{"experts_per_token": 2, "hidden_act": "reglu", "moe_layers": [1, 2, 3, 4, 5, 6, 7, 8, 9], "balance_loss": 0.00534, "router_cosine_scale": 14.0, "router_bias": true, "init_std_router": 0.0304, "norm_place": "pre", "tie_word_embeddings": false, "init": "normal", "init_std_o": 0.00713, "lr_mult_down": 1.5, "lr_head": 0.00675, "doc_mask": false, "train_tokens": 304500000}
Below are experts of layer 7 (counted from 0) of a mixture-of-experts language model. Rows are named router (the router's row for the expert), gate (a neuron's input weights, with its number), up (a neuron's input weights, with its number), down (a neuron's output weights, with its number) and show model dimensions 128-255. Each number is 500 + 50 x the weight over its row's rms, rounded and kept within 0 to 999. Numbers have three digits each.
After each expert's rows: a language model's description of what the expert responds to. This comes from a sample of Wikipedia text that the model never trained on.

# expert 6
router:475464500523528547484363547435563481475415485524479509492483557549581452494399530437504469531445414516530541491480612512504431539558510530469535518426481485515583456507531538434450578380493553487509435497420493451546575482483425447441533482530548383424529526482467480568423524505557436501438515565550534564469453475549461484485523522568553466509521446408409578353499480457524479518532
gate0:419450480470502490577505490506549423546495471435511437603492558442565440459486547472476424598488500467517438418535496568349499507468346479440430436506410553503465423477551592534469570463465460536527571563502428567536500459496512546489506531556546578478527497517498526498488550439546462476437510444487417495458506523516517538479477450454478475481522553452505519533493494491503462482455
up0:571659405474441590486511418524515494593509562522483497449507466506501602418548456553525516583545526534552499543551495459528448537529450535474541502536526587481562475499511456508555474558524501474481518593439440476539496397464487487520514510501544538436486570459505482482483467538435538478482474461417502482543487545474539506533489500494467552651467608613520534464513578467566454476448
down0:530406523563442426517497441450521425528567471528457597506527571524419481500492521460493531560546409493579512565538511537503472525502450522468518544586491555438535544455461439409507461469483494552427620500523605561522486494466526556422512484466443470476423489571580536520530558539497548564465433501415473551551587445481584531492539516476528457526514489502567523447585565511547492520449
It responds to: Sentence-initial subject pronouns such as He and she, hyphens inside names (Afu-Ra), and prefix pieces like Re, De, un.

# expert 10
router:467536522527438531468457692532465496474423490473511444554452576515529509534468521519532540516496523382403530483485520579511553548563496548509561519550527545438566527492451455558514500484528514470492537449562547516501430440488502396481415496547569469466501557492467512447586482497513524534554436536532457443501428516483487468568461501479520569536541533564484462463473484428483529495505
gate0:497501496457513549477427533510561503428479579495531464604551542520480485507494486542519500549560426527529519470632553483462509511591514467609552493487497476528584507493541402430465511558580501528442536514489604557483536568500514546414385575473513609454583492525566532497510449512523566497594525530524545511537524544490535469512554571488516491404478492534497592526494453548475495505534
up0:476573455541471530544554583547520541509560538462314542495402540533518514419532448539448379480464502504535469576508502553458467568512417459590442546502413441507508412553488492490529539503450458519461449467428478533483518510386464516538538504514489476471472461515442556463479493411530440555470549590502525507591480507606439455555527440494471553524525452432479432461490544439494491541478
down0:612541522520485498599469465517490470533573438477471512583468507436398475443630442545437455529568382525530537516539527551524514445505501519473496555438523445493514558512469580599515582502454580564486522498495454496513493537437472505479532602527504384583493525488481464554471492495528481451504507534490553448592498449480476454504518465679494453540410446387503495529546434402540490605473
It responds to: Present-tense verbs like is, are, has, located, plus inner stems of technical words, such as cham-fer-ed, invad-ing.

# expert 5
router:469546422492389529472556538523512514550586513432511561511553395562465510523595527512571552552580449609468528460536467527408445504453468486446514433493466520536513572600450514526431441499441569516499530529446490468425419539514563439471542528530472575485507449538560551537547432532444600516593511474496476530592554517436527411438365460536523480493437522480421547556519477490546596523517
gate0:546472436599570461550494464495522449486490453551485541512460521513609519545529573520518530550522513505592510456416456549404442458460551389474494493611526483458452521550500479549539434436504533529476437460457450545529496475478519475483554482545540495492544563399527475411437532587566504551517556471555493497485486440578450479448503473540517561510524609454540420505616478553474560429485
up0:522467604544536628541450509473562533432451461487490521516446585520509451462535486520484467417547556503480566443488479485415508500453507481477552343487452517507467367502447484479490515449433430505470629498441577429463480382468459559568468475436490564484426514410527578467556495486534562551455516507506518487463443523510543475493411459537442520480456597540456485490572549512439568453492
down0:495483566569551652546465528541533566514484492441555481536457531522515443566518503612478482522467468544495525470464534545514534491470470458465575507526524434524469527512567459573494512433427546614545435563485560500428421566448475473480520449494439564590579526502519564422479550523590423437535597502518528476488385516419491588500571648500481485512493471477434482471522493453504434534574
It responds to: Month names and nationality or country words in running text and lists, such as June, September, American, British, Korean.

# expert 11
router:508458431545599470503523478535575457516537409477570471466510568509530537464490491590481575479500470517531389429478582438529463443540447482519592496398563544474476446536646478490563531531452595545498464427486417484522534607463431543465546478513543456461528442448456516636466530471442444536499540515493455537523532483443488496503512521455514408483494476559451475441591472477469471630581
gate0:476480582522276399554559457528522433471462464454468450464459556487473551503435413520424557450518468493496517563529595424500578454473453530469496584460533505509520498530513492502418447472531533510559518466502458451593479483559576499479631480498464461503457419376401528498503531421563522560439556558433479583435493539574468449542546504443467533480439517382491486553434480503479559467476
up0:589627481488405451589482478446547540547512504431470473550545506595504528559475533477449597494529571543491441555450481435444577474534585570552601436472526570532528458493541468469529543509592463536504448548490471529480590533503503481463543447521500535550512493453449503474384441458490535499534566586603418479386488511596495457503572513552519471496533513492611504584499614430593487509509
down0:493518477477468392555523634522426437480548485525541535490491527467391592462523390558475542553573495477498331480453476546384501447487438506464623472462455504496476481445459497620526512552498509462555482503431433547541407478604479486496536465540449527497529508494481538471579562506538542545401473491483489489457519498494573447586535513544473432479553522503513417425465520581395501547433
It responds to: Commas, pipes, list dashes and = heading marks separating list or table entries, plus titled, named, and years followed by commas.

# expert 3
router:538485534550474474594498503424482426490569580485456513388513545501534504590518499496461492528386620411460483493480511608523523501486540408521454482525525474510503505445473484591423445596592429421579487493483486561525489459534491522460428550441535460557493513505540446561446502545488441451430434531467617600451506463510571567530511468606517429441471513581417439567439473532528467588515
gate0:531554579552496591561531555499567483575479425539508492547456595470471417539496497607478506472458518483493527540631421554478465525545588501474622511570474542479456515585540506566563481493479508457519478479472509519463541491557405467512524543497527572519406600558507567555514427471511412553486462477570601474437479529420527420503522490548460515501550575520409505528411474503515600531509
up0:518471466524467379605485510414533415483404553465454500424572485510533473491493596486450482443425458469562479592545482449504480511496457456545597539528513494481638516471565476504506491455491483397463488418562445506454355441520530533578539503491523498438515482532417463600467495529452511454506413466502498524565531518526550621495511613512485407482509392485506453525530580549506446464472
down0:479426450522615501496481449496547423526496466485547442541458493488435536498536496515507526530519410434367344409459541551427459435565496615565509457521507576575479460533467415493547484621517468430494527535523539555467472613546604519473497549586598566453567383599396472411519516517494534523441487525568520527498526528514555485520447533509451500578502478532492437493443454544522518517408
It responds to: Dashes, colons and line breaks opening infobox or taxonomy fields, plus field names like Genus, Species, Elevation, Preceded.

# expert 17
router:469488456519487532471512488521502495500482503527532558471461430554551450575436445440528495457455489443470564475490518470548617489515437461457489451449517537569556577477496475394456417442585426454548488437531455506422513520528558475513537497504507464541510587542521495544434450529568522522495505531488469450493472518461516479477521478596488534530440555437484495483532530545452513461498
gate0:561469514491424553512579458492457436499468540528480507481615603530493494502477459393542494467475514541572567454461561469498442526457517524465516476553488499562469517505542454417469553612561512546569616540509577507456551457470526527503515461481477548530475474496582500532502537485527417564416541495514527502486402464452450532454547531445558431484549600518492561527513455524528577547502
up0:507476452470478516530535469565450469497414552595535558472515486537528493476383523528639482406550476541449583411452525511435499468477460545569458414471521557518566486556475436467481552576465530384537408570481476430465409508464494483509588447504635465520434543501322446437516465592491456386535523486492429545469602538529596506486502417468442506459494489527480476450587526502486494391476
down0:485479425486464528523488518544543538496490483521481498472536540458525579444592584501505451538535493436532529523343523499522503518426388471555434545447526535467420390605515537503531514474451499568515480554537458501572574501527526488458485552426577478500488513460455468532462478455496521598492409381537433531472531524523465406435514542448483453439493496572497503501606467474509524478517
It responds to: Bare spaces and line breaks in tables and lists, and word-prefix pieces like re, pre, non, anti, ex, un.

# expert 16
router:529538425544570524477464536493507548510521467480641465522525465545463497426506447465509447592445471578588467519539410510539577462469527445523566626493505452459423412467615487497632431482457528467522422403407493457534546458574498517533541606492470514458526442512472374421501560524543557596592509508439571548482442394402541581542486473493458431576460445481474502456420442487494452505503
gate0:469474481608486571513428430479518502520473485443463478507542464487465448496478495526530532594523501517500513555418462612548509515439502528512598532412499482555488375584477517590461513524532583521562518485501504479461448646467486530534586509492478507491556455560535469449391487488521508569578459503505496393521428404485599408471449492514477547604488527444513520624484464548521620504519
up0:574542516481512507409512437482395538508546456480483513479534562506439496473507583517447533447507550466428465463505461558485570571515482499511482501582482562493577468394480501530582430515439531418518538439469497541593546524583550577439525471450595542549388611533430645457576575510539552569603604497483509506411590533576383482516450381445529485438479525579525461529524513537577534552471
down0:517367439550548503505489551444548521494536467471503450518489430507544453491501560562511506491513437482511327523466452519493504437448509520482390504514409528543533501638550462458502509614552595561444572561457424408545549482468519575575468469576474508493424496404585439542506549456447583549605537494518553454631455567525426478527498592440485503468510474448509438489573464535393572500545
It responds to: Commas, and, but and hyphens joining clauses in sports biographies and match reports, such as second-half, 6–0, scoring.

# expert 14
router:611581500553508567490509422519471507443454534495496489443530447410451532470458470461423522521516469520574540603551550443441500543575490448432511626495499454518640541528397503516366543550574514479462489502508510537529503603460557404500437543474513499544502487581585542503478580476476472471606559525446500476502493557544534488513526438379420461454539503472490520504498579448578455541498
gate0:487439520551564382506543541541475545425475471510604477462514489445501581501536626484491494493618509564574567558472547498508501515548419598521568494547561478480543545586507530496489595437488544479516456570551490456467469491436403447540405408453492413604543510481565518481442508490478556490510563485491515579493552465493646476404520572466459493498617488474493402479512548451473584529478
up0:365453492555511481579431505564609533520510521515545451555495487518556443601487470536480474502486576477478463465611475480571510540451419489430486532475441466472536512575563408575527453497469482605480421435527493470507528441447511461522558440524559564499436486460537471510612479592513491438492525557510579457501525482410667560507432561491466513509447442474392440545435491508570507469478
down0:511420541426525361513414410503444469512601539415433467454519527567425522459547556502517539569423529467470396529562541501386468527537477488508567417603468483513367484509574524499559526522542570520481479472509485442483487510507544520546496492522568480522479486453452632478482488609508615486438626496507569443555553577427464541486489427557546563535455487519555458537526583545537430482416
It responds to: Numerals such as day numbers, ages, years, measurements and table stats, such as 46, 23 October, aged 82.

# expert 15
router:444587516476478538626409594523469559476449481500553527535419497534574449516481442469536424500573559520459522567458512574568528518474511411479531410469521507454418529524477463442458476432552546477462494513588443524563480529441506463417556542480548528470476560479514529385474464504518405494507466597507474549485522593499537581529462510455532536505505522458402551455553551514487506494523
gate0:482472588435523484479449556546497466559555547589497524433454452393521487532509480564461511458515469452534456499447506483551503456520474512511540645490529490473603477425564573474519503397537528500456502420493501550496540486526508563466469546516388590517505490477589571553517420462496506631458594559463598570446526474582438532394486493473454425537538494433512467482527505542556455475426
up0:480450453537406551537563563464547483494486556408481551504423478534546485590427479458432456475430500522416503525382528498469523498494563422564477459474515453526487516443532485411511541485527549461490434564520440483557382479491565478525492542407567450448401543543486581528491481489564566571494451476463573467548477482493526525476481576460435593551448389504464573525524574434596450486496
down0:563514615537561511549557557459552487444465504492479456494433468508529496462557529560595517518472492479523571590443463458513548483447559399416458534461515465398466472429490439467519559540483463503560623518561519446518522533489478538525504534495480533515448557443510533580497433473505616532482504562503459613378497531580499547452569550478530533490507480521463518528468481590432456451423
It responds to: Single capital letters or short first pieces starting proper names, such as St, P, B, V in place and person names.

# expert 12
router:537530523445492452483576480529539492512503577490471437505520557502468373500494521498450498499487487466444511532491388495464444612449536625571536455519504541404481543477456483436633437411539568483429420587552438462563532484477412521567484453488591452536447556424443546521509460486563553446404513477430506499399475432530457498418498438513500522541498514491443403509553511574466454498518
gate0:430493524394533574445473481451559463483527549492528497481511542494377443428540449504493513468540541515512547513509485447384488496522661520575512489522504499432547572519491508535512443556565521518488507510462518609477431475571586504545438618475521539526443447416472494431524612572429605544525599494554473358493496520499528533438455458430451417572498545379451478540475595498524497537582
up0:526442534486519514473459429425459558517440597487547475460503462570454497467601530417507442564581588510585541566561521498500478484518574519524557410563526560543517571580399539472495469609541496452475501464550528539586563487480598582511517576504526466559438573582463474451488498534546472500503578389480499532443494503279587530450497429478462509531535497529410484509454539573507583576538
down0:503538504619440527588489521487456389469555419485451425480559535471605470493464484501535525464401442476400518537526498542421426571546568488555523457564541473522462493495496446542500566475536545563493525468515384511538557565424438556482501447448450431431499450478492560507424544498439506469409476466549598548418469509546503502528458579495492498545454448518463530450467542542502564466586
It responds to: Table pipes and separator rows, especially at row starts in sports and stats tables, plus the, The, In, During.

# expert 21
router:496538514517440586527553361501612499584451461518430483568507590433593418432494466658558470542488480597565363461502530511446427506410467504438448539456526496538488460489563503455466380564500477554490464479497583495384504419539603497597520608517405449535495431465561475432470401506552550564414528439496554445502520497539494518435487590434487422497538451586503467520547483516526488456558
gate0:528551519446461428471421438473467510420405437522465537600512482531469471482495481519548503558526498413462491497568464452529417427522504496505496505478491467497506462422582532492491527564489485531568530464480441541485443487474533472534398422478502551454530510566507493541499436600530515533443496485676551507530547589487408602564471582525427553493498507607494500515527508486458439492522
up0:563463505476597519475583501485504552482536608568528546601531441493463571589503421489548472533473520527541485574507478444573440392496430482456430408484466481524460557481560487509501560489617468508567481562508513421399580477469535479548474528502505481444463515567416492469470527559412466457446411445540534492454528565483515565422552417482528391582492489512525516614503502474502550456567
down0:545460518528495520517479424475487489466506428411479499531539522554565474498558591482561542498477512499546524542485603518519529590548537494565467539471471566537454542493513633467561420470487532619533569514454433455433490525447565580484563534555545479482497511546517494588396422487457532484529450633464381491567455390529526366494409455512441541499506487435527476513517549441539482471449
It responds to: Pipes between numbers in results tables, and to or modal verbs like would, can, may, will before a verb.

# expert 7
router:557494536545538500398509446589511522530533477557532559513518486522505449490536541419546437551471509447391561610518469558495557464464454566605478477518520455574394592470466478470483506611398592447489495642567460616493438533541517512431506476512471520516522538536542461452511604450520486355540567428508488426513433511560458484504418513507477532471485405471595519431436489513492497512491
gate0:493538470525511503534489537422494486498521541571510471476550554483495523536466552473465490402532464474510446437553461595459501465432454400476393525565584469426466551490498595580513474496501554516524544550510502509543460526459550446552517448616433517517431505531523507548475516424440477430560422490563444547459495511500535580513504626524521454483476417436507409487545482540588490468466
up0:488476563561517618511467294478467486447457499539491517457549536548551509383528475469512457449507445467507431534497521509400486494500503553533495508526461466597490500572567554439457496427549527612591558478527501427453429600467521534456505500513465562426531496536465471550492543432582585432524486507420511523548514515518571476498477535475500505506494506499549477525532478476514498549502
down0:555519522521487603464461477471484490570530421559538664552545504514424491428479361510483499518543527504567496613482465492396501460560415548424571452574429513463592540566523477486619400469541491515420620522480508515558491512467539450444498451608497479480511450535424456461527416552529537516478472547576421476512517524541540443524430564528453513502467573559518513518522470512538484420524
It responds to: The articles a and an in prose, and numbers, blanks and headers inside tables of election results, sports statistics and coordinates.